config.toml
num_hidden_layers = 11
hidden_size = 160
n_experts = 96
experts_per_token = 2
d_expert = 64
d_shared_expert = 128
hidden_act = "squared_relu"
moe_layers = [0, 1, 2, 3, 4, 5, 6, 7, 8, 9, 10]
router_score = "sigmoid"
normalize_top_k = true
routed_scale = 1.0
balance_loss = 0.000764
balance_bias = true
init_std_router = 0.0327
lr_router = 0.000571
vocab_size = 12681
norm = "rmsnorm"
norm_eps = 1e-05
tie_word_embeddings = false
optimizer = "adamw"
learning_rate = 0.00191
beta1 = 0.9
beta2 = 0.95
max_grad_norm = 1.0
batch_tokens = 65536
max_seq_len = 512
train_tokens = 549600000
max_steps = 8387
dataset = "wikipedia_en"
Below are experts of layer 3 (counted from 0) of a mixture-of-experts language model. Rows are named up (a neuron's input weights, with its number) and show model dimensions 0-159. Each number is 500 + 40 x the weight over its row's rms, rounded and kept within 0 to 999. Numbers have three digits each.
Before each expert's rows: a language model's description of what the expert responds to. This comes from a sample of Wikipedia text that the model never trained on.

# expert 48
What it handles: Decimals in tables
up0:554447509526539455492466546557468552448546452490467488538551529489453577507585533536545505632535450421547509512546488485426406506517507514475503500448495487529541483503510436500486485521496444517511460515450482566485523522539459538533493514532500514502466479487482463526496494508464477469522545495426527544418495502497542448402503457543485540506573484492500494462466461476548539531463495486528524534519482478466465463412464480470441430499517576469442512512528372561516498528520548
up1:555470512558571510497494525576479538401478476490462529486478540464542581488566506534562495523542447499537529506501469522421423500505528550546496427450491511528481493506541536496487474472542486522538470520532486557508521538510452518487502526510519495551433516546537490470396440540415493568530549421488539533403506502477543442462494450489522546502503440571470501454497449443559524547514469468532515478474462514461511476502427466471449444516526540513475503515486403537551541541548548
up2:532570570501503560512513504566477494525528506488504480516534583521481475525462447499458533415535509485509464485512426436546461541572526469489526496544497490539540506544535469518518541520499568445528482487520507486560470536532538466504482475480537562537523451510473431538499523501497532488459485533439482434589588453489586508474490481470479519555490521486626537549501554505584541447496476484446606508489449563526480463467533482533540494498540551556503491489501469522556521437580447
up3:493439490542516557486542507506545500534477563410477497511490486502496522565529523408542472531429496458459494598554511511485437512524470396447432486498423511566521464516526460462454514443502530420451568517509469488495546626475495461455527521492448477534488571540500482487491514500471523495518528511486545526526516525403522508467475449517494523470495483507471492538426442464498461452589450521516464487510522527547493533505465508574491476504527420480509510450409553505501488440484457
up4:487444545597552490451495420445576486519464518463482479507450529564544540457549490537596545519521476590466508496558530554527472509499505506451558473486499480571518485443471474471494439484443527550514471524570521497514496507466462491495508425453461490539401471466492462586531508531501558518472496486525537400498596442529500524483556475510494486507505485520519463466445487496471461505559448544496532483516397552500528577501500567444445449437515523506483521505472531462501524497499506
up5:496398483492502498507556472558464498553435514558466539536567489479483527556452516455535540574428504453532548475432505522536481602597574515555488508565468551481508458486462467498486541504467503520528483470521569461497528559538551458528504458498451476523563515414478442553516410488479481543451468478439483514545509468512535434503446473469530446500518482446546449486503522470487406479449473457525521559476512517475586538487537568518525502506509537476500516490489473558477531478514539
up6:542534492499501498481546481508551516524515512441579472438476528436471535412525469510450472540516512473481513511469567531420422525518485480529487536506439486548498556439553620455482505457478474527469475512499453507608468458443498492507431503525462542567532526461504468568505447492508510459469436485464517440470477503538601417477499614497452503471482506511465487509491593457555543503507514460501516466512430477491530561485445481509513514535511512513543546494503520445565521517517434
up7:437452450522486446501524559482475471464483515569468500465439496555487465545538557447435489549460510487456491587454443514512466459484525427471567516554492477493499520530469535562462552565573494521466518553468464525453476487575483562498441547511506542502431515498519535548441508457520484474432535491453496485447475488498443457476466460474476495480523465568429478441486500558509531569448489513506535449475589524484484574499502446483500541434483481564478464444499527587495496508496590
up8:541505526459559588596526516542454433478465528512510545547560594515463574483561469525543541527439472483499522483497507553547468531530538527471465451563518486513545502443493517486491599501547572553484445524500486457476527507484521459574509499571477518564551515547589497560445469450497489471514429474466558544493487508526554524502477430502517496519498539483473486511585537493506441466445568520489555485438519536535538419474434518534476544537509509500428529455524516505509472506490500
up9:501519505464502506524497504484426517509573483450489521434499569505515519506550507460422489495477468474470555541529372460469427503515556511473478517581487453492506494493487541506491491522478561506481460465461556529508537468483520487525435509497496512496533514499520523584467452491550462463469475517405440539437547423544478464405568601499515529574490462490527539538565587499549539490548473423460537429545502555477512526528532493465541447505491531536494487510525493546421505515557493
up10:525530515553493512435516580436435446507557524476508544594496497452513490534586564472475497466536515517455491491436501468526525534467532493536435523590471509498532522536513463503490467479555523471476436516451455448550514507423515522562476486547484513469468495469443508430486450444493518451450549537455514510478508493511471498425483578501524512459596497600480571549528539459488520473538491497394511509557426515507573463488511470449524484471523501541557495499453522590484502488499522
up11:532472564592559487485544477482527506556516521442514541484507475505475502538539475501604498548518497440560488520470515545434489545517484518485504516504466520484529475499540468528475457496581561531480518472489552522519482505451452527566451529545508513516497484531584496445494485416436531545478520414518494498540512509470564442423437444490467554514459441589518535492473422569421449509424536455400537547505503517507564480509474504516504533484480539417487505489505479504471486470490585
up12:516472512493581485488537488487533473496530555448497503511507471467530571489512530446454463598576445500479493520496528467427415524504515514517502456478517554568505529482534500592487593506472493488536475486471506526571510470546531448483567550518528554466487502558537516527538538531508516458528508416458580490478516575510447545490556543408522541515515469530517476464496531532528514467569472447480495513524399543475591474505430461520527545476587462482479483477554439565500516497538479

# expert 55
What it handles: Roles and relatives
up2:525461484498524442515550539469456441500474435480495510527457533454444534446444541579500467529491432515410503527544484510535492493470553559511477475536472564481477410463463496530461499502438515498506526505419532462567486527454517505466519582451523590511437523497498488465495566455493551474489565437498561431512548520474479475481508509517500414483490493487515562496542465454507506532512525510464481536565525452514546469530511471490553419543548426475509447452467438590507582558519488
up3:520555451488520493543540507481449463528535485477517548489488452456519488469493503502521493499471596501533530511477527494495526487483555542499491483482514506552611584539541540571462469547498480405553540470441568504561550442498527505510488475484505530546476563593505533465459488416459445457495484573483451560433514538508480457491480478411451452486485540519442558488505480537447486560490509503485509491451463463519546451526466492462443512481536490571482480433487487475546407587495569
up4:511552526550525466568494597576462559427524523476526516458461555491497543507558537595499453511515466446486588534469521465497511512458519508566558423574539508535464480480501518501467476512481512489511466541519546433496490439501448440486507481500545439538526518453454474440537487525455495487583537429511480476478599462493454474452483477473482480492497543468560540484462552493453434565482523595480459523467474495568482561492503478504461480483480569492521529509508490451499461590515549
up5:521491469543515541509580513487545489539492500504567484468513599534478525501479490541484499493428442549440492536505402493475473507485510504548530494465456542555449522466557463542510463466526438627510460488422508456485467489521482484510489560518519588504515545512479444484535501529414508458494495481491507528478495578538514610486452514502454567482491504562484513497457459491469433516554528505441548517466511523567562461529523502514479439457418545508466486449431510493550540526475590
up6:506528527444467452461416541444476514445506433578507448500529469490501450451528467396510515518521540524479567493516544514440474521467488473506492452471474508537544481489462559514478552524542496502565444416536458504517495462468468492465525476570507552473503572482544530529480434568532522473514605518525471546462523518518492479415530532394480548514527483568551510496470502541548502486567465503467475450453530518520481432482530529462538456459446449477520502488510457448401528465517440
up7:507553455549550543452454571551540545478560486414464502528474483481451425509553550537500485534486441529464541522493504481479478491479506534514505514499528564444530513470538529570482533464467503432526487478545479540527553561573422490450457586527540544503419514430554540466518503511513545476481553502501559492543521456446506412449460587479571410497457490517537526447489467522471539522498462517471511562517467530550502508498537578561513437501456472478464484466486550558476487518468478
up8:562487519504531525534464505529521524483553485467515518457479591434522543496521525471516446543445405528522438486495477534573462586491518575534538498446537461522513569490472481487485458406489540559475499535559564480486557539427539498516550460465461545493569512561426506470499511518484499425500458539514495495504454533517515512505505592496546520490541511497485452511469516479435469488431511530479547528502551438475511488503520598408466481488470540516456543504438490433480443581539485
up9:594484508472493565484497459416466518511509462521487447498481464511478449519552519472534447507472512468490529510527561504500546454465450467465528494536440529535448552509494512522460531564501527500602506483528459515442508522539512497504562531483515555515361467509521559461506437536508463475579510611520490479575551538511535474471515499562592496530495503531534565528543480500573457495544498543485476541511534554503504502526449517547485465470451421529492465531487470469493488555390560
up10:533506481472540441478486483507490544462508473500527433537530547447481567455459482535479503488504518453492544514461548400573456467535494509480504471480478514484489505471502544464467479505437518499496510481559496523531504510444500487559514444482620492500360477478463525482461542474487513588456501478507560529509488435508511501441453501508593544528457494555529592451544492493472548538577515591509514514502515452530511465534438472502473433468522472536494525486508433431535483591413510
up11:497498506547489444521507576553523410461463486449474459515480482491521478377418478564499414557511440509448442528503508473529447529508523604559485505509487590518500498474533551546474485491464558418559522540464518509547557553476483489509514582466448523514493587521465496492509538540472519483531498446512510442499540498483528484471493564563496485498462478502575505496460495442496485467528505479481449467485545493442520489475488459511478439527526477503440477408544471517560532600495524
up12:527486489446563569542449542550493586577512508554457433548525525605539529482480549536511482555513492494482493513520477513482466494381483506409554506512488534515544436509481508409503467463495432528566515527498534447492502475512426448442551482489487498491422485490482502459461507563510576453540504486514551509514511535550463546474485542533532530569490506515476530554486515512512600500546548588529505516503476499502440515464450506493577521548540458456508478494418497493525505479467447
up13:494501515534509516435527529518494455488451482480501517534496464546513494463547555469467415568529484526472521512569428494567504449606378495484598549518475541577486470529519492551484428543488485442519514522499530540497507466492455442478529504509543540541472544463477499539542493546409552549494556476500503490469461534501526456418519516444525474506503441502499549493569534563429468541483469578443523459462471507455511530433528582515479502527556507531480465529513545516443471471469543
up14:541567574559502506472554472510464441552428396426522591583476484486447572503443502520559475555456511508467492498469500475521500415549555498516517444517423545472512519464495523560502507507455494468557492494550555495499514503483497484455549496568519545500408555517538519467529523467520549509498518472506558482576576517499506505490477525485494462475476486581579507422465500475581491501568454519515540534521589545484491482514519498512516443544519429440458493522526507495528497497467542

# expert 51
What it handles: Organization and group nouns
up0:553513423514535451466459467456478558425493499552461511534493507504410531512496482506402537502495501536484567520509516506556473479517512441485477495526490504520434469506526460499492519479581504506542493462526570520508447570497532456488468510537540469462481405429500494493535441415489482530511502477508599523528524464461523509462567586456549496523489476597572522475513452514481546515534473513469505475505442453546437442385479524487486477463550434517485567548478474517526549526433519
up1:568585506496523531484465493448521441508486507437499492561473469568454502431542476502409473507501494472407527560505510444518482462547509535515541418507500496451503447504540462531505458464479529459485477465563483578489483531486518495555504451557502512499588552518502536534531510537482506485454495414523433549508513493492531479513567558484475453541462418458534526496431504467580553436541410530514479465533427560554481506465465511492525468532415478554467522492531500556488500560518464
up2:497455439464552547561433455499568503530459510492454495461570516525504577510523484544523537506537477478477523539436534612500507491490441572560584480519500510500443441553493428499480513525510560517584545467486528404496559449477496444519471457549498525459445501476579482504572495537449472498445517444496540421535554458477542494470521447478506500484487511537590540444540520552531537516491472519520472484523464529512480530440483459555477531475472500488434468527508472479569446461477494
up3:484484479477536541460448478585556473492474454449542594565503489468500487501492478502505488519538499558517517487507521552530538487534510513443506470542515531536569470539465463584478503430566521562480433506498430425516530477460505465464563632509475451521459490511482476537513516459493505553514473470525510501452509564565496494395516477432547486475601463464517520461550454427540472498480504489502558508533456425557458475487449547483559527547549492459476553519526473463469493560512504
up4:571544521524513499490534505568501481451534469519515523521486497426433474508524555455549471519487520477589524481466471503546488500483486527515426505562476506540427446514502554481503481447507514593576527484514564515477453560494547509482498494541487475552499442383516518479523410489462547526561494560523503509486539512476521576483525455475383461465509410504514533448484542450530537554427481555505521563472430519493538477506456496510469527475438429444499522508501427478523499510516434
up5:501475535559504472527567485544550412495422447509465489509455476503496581437415526535530451511552450514489442505481510522459499475527435518532492476621440481543541475475521537479481476450477481456504445489505433499500526521475538467461487510484492526488535499463495422555517517463462442525481491500507503444509392561522474478424517484478503424471521524507442539462487487524503431522407510406519536469465522454558465498473476530544496537510420557428506509454487482450525510575457532
up6:558446494549488572516528561462513444471473474477511434448554539586484504440504485499623471503539420526494494540464536570542447472517454553521517527512495463488418468498509542488499481533468497429547569530495533529514549481535437487499490559555531499514436471434464484503455578476579537478474570445491551500555488452491499466516524509526526528513510528535435541523462500504589541484504494476560431545550493456455424544539494519506458533532491510479506469524511566452524462433489527
up7:532539512470514552509523485414506512488511456514509443558559459465504486446462557539556493469595513540535504534482569462541471497527571504487539476526425500557471480496556455464442493506489464481572551500446554512479531417547450467484466412534486498472456470528514465590566429513400478538506457513518524527484535553526505497545457445536464444504447526507488552472418487554510456502438455547463529544502505561534539523480504545461461513519446465458468456514502527462468431525450498
up8:489549489463534571458474551427466440503500532512546481496559470451469482498454590536530503466550498474491588522503499513508512565494481492541505441528526518500530470523475458532499545528525482599601513498417499554463502470512496474477474461517454440469466494411469490538571519496478431484502483476495546457561465564481535547553468516495442525495559511501605548412541522546485546457475408521537554542513465565515470501453513528497444515511528513480428509506536447487497589504507483
up9:471446495455535484501473501405490486465505530562517495562500524463504521537483496561488509478566522401465515504438580538481467512471548468452528495529435569549487531431480530512488553574498482509453524446505595577478466542441557487495469511435503446514476466475479499448474490497461525521501486530490536494486507501533497572417451477496501535529554430406512518427557514541484499484478549526462494446525532557445496484439477600582509430530477573476518532552530485489524481521520464
up10:465479500500506426450500485431560482534543499542480549535453586533519534498460442532552502555542441452526465515484517560564505514521536504485488498541505529505495529522513508464500478549468582455528444522562519460499514528465480466486522502481465539508462486459480599485491394534575536493473473463517490450493515437521547554408511469478511474496511465562537506532482419457465573550489527484389555476536510541521489592493488514495481549502493490591523496491466457508461486460519626
up11:536501534514567523468494466424469488474501535512590486488501502572510504549558482539645447609511486515471510513467505510483443479522489515496452476501483508499516458435540549555465518465529482528583579548497456471443513517591514399531515423554539525480508500539511495575512531542490534498462486417514483558572530517585528486507562462469512471506436491543539498529543439481499494454509489535528459545517491477532462480446544551516469474519469546478462474547503466484478466453509554
up12:480493473486548552570495477567597438495470478537490480566531541438558514509570425482493496575487507419491474554518526463506502500476497493529478602525450517509528564485491549463474485449519491454465514499559528613549532477523533455507487590512459439495478559541481393508541527494564480473497536514474562534472482524513487470455491562508462447486489482539461545429503480446555429492482469525519499470467545485479570511459521548496508540544516545507561566472539573491531482498531471

# expert 0
What it handles: Ordinals, dates, award words
up2:518517512521554463590509533459509571504554463533548492560491482508571527454523440532462517540472539490500522469488401509559499507446559458474562466543477473546517535511474502451484519390498552489490482521521553466494494505410550530498550461544565547445463499593439550420512557458568543554499486471485497465523459487543482559444468538520446516526516502509534516466526464481553367486504509526484494417542497486482500461522440459487547458486472513457493488475537531479485458525545463
up3:518545478562476508369501514476492494525517474485552531556501480549520509472441465465576538510471448458551522518530459537536452457500452525508480538509552504483519473447520497492508494569574528471589514575531559566551450481504452477528454455525527485512503465544478519400508487416546483533509444544482583546518478511493476469467529511518485393494527431551516557499531498498483444539452508437538508460496465481484466543468535437539455469443547493538424430514511501521427502533481535
up4:500540485539454482463498455529480575490469505476440445472480472445476475540503478485427577529513522522472494477447534564476537534476489529454494542518499477539470562483537509479485576466512538605532558477442507488467487445571517493539560579524499505475466463554535465537537432501520515510502511554481509506479432489519527472481553462421474505413449495497570501519468484509448444535396513468384500530446539465450468475489512454533561471489448523543486526390520516453471528461535472
up5:569523525471519488479448479549488468477505530532557532433460572560481495463504495570522465543507462462458550499490501556490509489509529410515586576556509526507635456483506468518466491556523456477562436501509545450484487499469497560502477581486479456474496478430472492424502507508478452532474467478482527527497565390534511530511480441485461489524467494477473440539491524539507461569523534571530546513523505454524600483456473486414501492516474492507575524466498508475508468490504394
up6:509529466482476527406489511453515503479448522496511495483528594484495534490480433507586544526476527452467508484468480510487466512487550493489491457485472523523514482474492479514465509488557549491523473526573490440467554530521462456529523540553451513515542607469534548499552520575501468495430472401448517531512474554602520487524505499454497450494547421467500493496615525530497458458512529497499503571507486502460547586479549497485509425568452533584482445408484473498570490445525463
up7:540529509498459505589510544473531430534563495501539448490526501498444478590472444528439514504497486568527497488519443590504485571484522549547544483488466503546509576483487544495459512454433521523520539469438519497513432466470550567540513490503479471450460497527548514520485534447501535536538500510453567465442455526475501502520475520481447468481563397478475470510503507469549529500566406544444526463537489469525529570551377480493505516529506506516436488472459394503523443500494484
up8:502502432491478585452496548521458465431446501500456535437494515500498467509551446498582518502491479486469423546505546490488489464472516544520495522526555501531457503453489532496503480473464491467542532534460468470488571525528510515533502575540524540469460476528488507483597414520541529492475509509480470563484506513594511516533474539420499439463457512540479485514515456542651451467513508409500480510502506448433449523481508536448530469526440487484427479414588497554486527474426485
up9:553478476513518504457476462536529485517491517523516493498507515481462534517436578480523507441539585470468470520465555550439444511487443546463500482450467510561497462507479531455467507498460583449500571500440530485497457468485492574490505450532449475512496488550509480530500468561528529526405506443494492567524524546535511551507535450447549508544557453450487445542545541434587439508462425513474516567554530485504487420410481532453437469433479476550490479470542538566465536464472442
up10:510528598436515579524608492477466488464532551478516541518472506544565489501558543472549503573495509481509484496531478466434481579546539510478462487510455447503497551528518527574469575444423533469435458477516505504555474447496583455492460465458530492552471492583515505532481505470477483508479415551479457466521466472540468530417485494466444443532535545507510515414555506510382491518520498512457522439552504500473537444529499523481459507533423536513496466500475533539459507493525507
up11:507449477479459525491512502553513605424547544490467507555476467506462506512457428509478464513540459496460430482578442515536482488538492570463553511506513511557472489474468485461486490478530458513487485479463632448484543503491492502465476546514548477472466461472472509466500522451511520481498597451513478458550463525446559476438431580509582470572514447473599539503502458517459530518512518505521465502506423401549469491510489538481418408470472519516542502494482517506486509540555544
up12:544434538536531566530544482481515480487539551432531472543486534462501525514501512476537511491580473522504445489513433483460466527483509524484573403549439510497449508506522578424472545466503536453572482484450479582535477464473516463523497474558528469447521518505577523455456575485520559534550530471501518448497464469504474535450506558470495462523565437513602496426541498452570542516524434535484501492462520545459539545516466572524550531533446533484466530502480461487538417514453466
up13:551531442546472505497479584493514488441507518493533463521505517568499532470489497481574442480474509572499535515472522505506508465474516510444483469447477508546577435551462494549480467456562549411452499486488503405493556443577453568492466443435492497477550554493457472459520546499472453470480438474484492575505494493543470513525467465443482503473450515511517491490507514523437481522557507472422460541495562567511476548463509553514445541476392530584553461496472576495444533483555531
up14:583437426483571442471416532461517512450454488492430533452504510599554508487468525466481512474497511481508550456537547535434510474521464424528505492601499490487504486518527462475491483462588462517542530557455536460501425451520485513543505487527539418530450560522555485546465471410521543459504558443478481476531494543509506550423492511499501511433506460543457503523522460487486456523491460527502496387454529538484499474459444507451529478463497503454518456475526499547517561573525495

# expert 39
What it handles: Pipes before numbers
up2:522524545527501462460523521563449471494442552483540506469480460497474524495532563471579437528456600507508409488500471454461510513563489587483511530504439542516496414501487476604473523505505555416520433526516531418597533486532514521550483423510423539458498516554497504523544565472505530444481477511471522506519524486517543505466507474491509485474489521526593512488462469431462532520539499544487450488446542490529489485479553463405523471489482568549408462492509489453476535492476507
up3:522461503469535554435522525477514486560502469484560487446451472502575557524500468515560449611501488441449462539450498410513495485469465450484574463484495546527573379467493473546482533494510528540525527508442479504467491497432483484554521534472467494569422557472472538489471468471486472556519573415488567471422515538481508460462461544479532509516475447475527458460515487523514476504474493485452466493515506515369499501493461581532493544542509487486488464427478508468542464497472465
up4:510499471483484540436462588473528569523482499503474399462469476420479505541538544541508523414499533476470451535553470421534487541449419482493494473484437522560492428490474548458495509512522466533509493527505490533552503456491403484517500535458515485434529608562527539487468454565440477545529484504516568506463486521481479497506525492480496532504533435526594423456575476490535478483465438537501466559511464540516494514524519475475402533470458505485435534463512446509529439497514447
up5:536477512524495505418509534569605492552531493577551513484476583496499439438528446484565486490518478557424474472516462489522501523493471488552530466482480512476526519500485485541506588537439493537524547471533474530539527501488432479469485422447527479469338489466507521543430480525540513481500403501488513442451551505508545485516504491549469515482538504496515512490504483506482480498467539514404476525536452492484430565502554508530548557528444498500487469464423473536514455600472480
up6:493435499542596526506555504447530546479565561453515475491462536564452484516414474567410472508497459496514598531538450449540519520454449476531496515525482542425490500498476528558505524459485483519506531451492466485449561471469512514485549504484436495551531534505521534486475470530475541529468451448404563443430478472499562475496472510454552524481544435534506449513518497565501484492468513539459511520458409500442550483519463626539453494490476497539507522449538496569534477506468515
up7:529482526467493501429513449478597547545478418477429493470589502535502488408550551520482521544514506485517499512559517515523517557502459478488517504478554537497540552528546488468481507511523444526494495488482536490472458536513416552476505484568536492539491472528498482475425567471518505484504510502515516629477441518532540510464527417529549513537437403429476507564401488509443530464550488516498539442489476513533460425508438504491563503494528439520542523494430463486572482504459530
up8:489470469468520456443552527501516574485557465479455502546486478536517506498500520418434535547498460513494471491512514524521521537519465472441483456484471491501444477548589447491489506498457485428502418491509486560452511509490561501517547473499436502495459537434491506488523478609552474528528574493420514423505572505455488451452502580440470472480518438553561515494459512514478512515470433526492547499572471464466490493432495611479462517462547494515512488483556376497456454553507529
up9:481435469453568478528463547511527496513532436448494594531467482494485467478449580499506550557456492554537467484492603499485500542580509467565535471558486465529440556481505540478492519530489496520513463528500548453496521521488478480445512546398435534446435577497459449494543576529585465502510523477466436457497443477508556522461498477547507469463484484420533503510465550448450469513446481519438509463549475505465582473486509504520553496439440491475546434493512455492502455517548527
up10:555499519489523478441524523534460517511501509521526492431473510526500577500593575475545478514571505559525464476472503543491521531478570595513467474516435523584472445510431461548484557444551447537550491484512515450525458474500522559483577467510464474523509469492542557490515462450554562461519463550441530428541536483470583459483509519535472482518497518558591520478480548446460484473503518569475574467448539513539462465438549441509426509493480550519445482525485509521486547554486462
up11:522470420555595438449503509514531489490460537463452494507485482506469462446553369561500502550483544513487475480454545522532469519568544498579520506516462552585507449504475495486477479508532527547473507533458498482483500518546445587474510623534452544508547558426455445523523455513465453541487467452474500537572510515492570477498468524454423524507555482600517534487449501487495530493480528505493499481405470527482504467499537472474469491531550511535432541460484526554508479528466494
up12:582439484541517552433505513534504515471517498504489524532457551539491460518504542549586425587508467491517499534446468559513545466469517460604504523497470450482544539516508466558470481521504497467474548568434530467500564493509464538461484493494554446544517441444475558521456482514473502462493473412470530521542494488482534510536493491481510480477530483481508450443483545544479434561490542476502497598486472382540477497465548520447415485533595516504529532511473518555468461593467474
up13:555535501509462442494488571478516482542472491497394487517535591517445429503545473569458514535526510573546433544542484464522439536503553505530450532548458536514458476484452538439485499520532521498466415544464491486481480523491479485457496553548557473537533461482434473526486522536521507521484416512458487514501532529515629442534469485506403466499533491546525557558424448505523509542461523546473563501463477448572489448507510453483467508529546495477516523445582531530499486549469475
up14:543425506523522516475494442544539475506497479554539513448483549494487507493593527510591498431466485508446472483515557515493493516502476455532487484502470501491564450475485533497453539446441514487466539439508462435550561507462466489527550521494430438491466502406433544401498485475538415518486517474469512479487518496554471437498545537481504465496456455492524520477569512442519422522506451535483443545571426570486441498483522572516476518522499448531472554495504487509521400607482503

# expert 29
What it handles: Percent signs, census statistics
up0:510545510511530521510477465581546516516476497566528456506532503456439411456528585447497464574469481478453543536561540553440493468482406542504542567536524539495474481541481539604467441480554581492452525534496512508599473519481560542542493544490439538511508545517564502533570457490447500428474494504510453473505513511515505535389535472472534452486528535509524539466536477567490473484466440498502505508457460524394516498524485502530482503516523403469486504460478478523499546524499484
up1:480500518481494593480510494506567521464451497444541477484468535488492490404529568543529481492596510553458516574445509514497512514494469522493489490422496469458517433484557459575494519529518509548505550541587523555515543513484520444512535544574499495447420560497546501419576487492503553598524495487501537563493543527509492544429490535448449450547550461453495517475529514508492482548424519456478477554497483446459438559502522518508491472515447539519432487430494520526498587492490485
up2:528486464507477516477472518545449457452374454544458523534437463534504513511549570513496578504495455536544499525498479571501473476545460533438476499507512458467480524478523519471471499547488500467482529530481511576543546516467566468485513529505467389576494512534457429503495477469444481486513471462504439556545484538542491435457508554493468470482474541479459516477517481433579526495448457435522557553485503448541416515474453497511471436550571579468464477478507503430472506573451564
up3:528470434459466442568504474532539499577447435483432541486460511489547497540458466432500475491488469444469537522442548480509487501515445493471461537483523506558514493446484502554463428520445520512516508475474512540534540501436539512457510476588452559571481541516504499559450505501505495587510507539469478435509565540501501589525509554455492507539490451523516530521531517431435521546459471533435483538464512527532495488479493409553539561496521636556505517449536486495492468468533419
up4:525502526522544460453475499539514461419438490497468542598563480593469534505459396545540486500453534487492387542501464498498424510483469417446507484542471508613470503446468546460455448521530518461498482456481518489527549485512508487508523537535512536468409480524472536477470487558471505451490484523480513510510493473489472468381497450517514477501474421473521507484571532429511479502431507480453499483534469474507556545492478522512480493492449554509502534419517409442486474466447491
up5:509472473487472530472540472601468479516497484514476525484477498527464502515495500429561446532569473519500450543431486475506468464532484511475470485458523504571526549491513494524467517405491566493526517513450482549487546491531523460517528507474597523580522592546486443480480521489441539559497562503486592393519493480494477547440590487481511408495544547510527577462521450404464556523569532445527479478526439480456532470544456543510432518504457499527511480454567498506485528482493508
up6:514485423587565517455376477556456497495485488549526493547543479525464474456456513455485519464568516476495525520500585474485419464479539474474474411483543487487545556510524518528476477447496442537510461443433571537546481608473496542548492518495518470477502465497410499460564532519503538538520507485528499439570500525511519497428476502469476528442511460501482494558523512534559455454490450454496594506532531535449523532540469568533466482531454492540478458466507452558509463552470480
up7:487471517559473491493524507426521541507538531462505525487481538530534524451464435503572520454601498498573429513519486542537516539561479490510561452474540468506496450499541520561462506555493427557512518508488566526473413468559538472511564560516506482473492545521560529537475491559474495586557448518521466391490493510528460479402478459459514457488508489514496553498492540503472466486477516548531503533538489624586536487485492539522510488443519524500453470524539480422580475448482480
up8:545491421520563581422493502478560470467474506560523498464528514551502512556474501370503533541513580488494485491503512555400492456461541503436518460566484495523527468462491488565502496523439518482462539557502523487522607446442518535574469514491504497481516552425532552474476499539564532534407535498528462523455472477546515497506446534468540519507547440537498537479504491455524422485439529442551523494499544514496507505464461501547479395512470504478516519429533532486490457532499530
up9:508528546439453538442525483466517466572467529415527514532523516542461535466495517419566502453535539492457439538496492508532481468558513448470504460488500507587506419513503515564460463528518530547466482469485502438549488527474501517513561455569473585501496483465509500493526497429455458547495523487495513496494534522483501553473560491469441430461494450472476473571535477540551446630515473430477511434456409526444507508458493487477455521493566482452431530505394489523502492482533499
up10:467512505474438552500451477480449516512491495528460502516591516478477509529539559433481492550490419473446483558468587496486504483474433572472501521470508522510516471469543487555508477492495485520511545463482517482563455547472473551613506480536581427453426499482474465461533467579504551475450559528454521418479474557509498474453454549497463499525479573462549508492528532471537457552548475492480482562548507466460517501528420547482607530493469507486439437483549497450531491477470569
up11:533524531435561515437451481536472454489459456474539545571469470515511521467502525484459416468460490480481510527550534520520467429545512467449482495531459586479500500526411547469473486515518482423429563458478523498530524548447527540481563548564519585502466542556467443431448504544544506550495439517466535469470510500570457515461542483471541465441526455548488510549574519515463472494468511545448518437569453497459561489472450537552544496485496475518494533481517432505507435537536569
up12:496552478457459512506580501485525509446492534561568471499483491482434543397483473498485484544458470522513513525546538503467505542505467463495492505422503507493453513472448553522486519486529485519546529510475504505638443565469536518545505496556483474596484611555500492472526495528546507538475500552498446387620542478508488522461573535500541474503558530484549490445529531470487440573487489480546530519562531525486516447487501498524459483471452538486516495428509463460515503577444476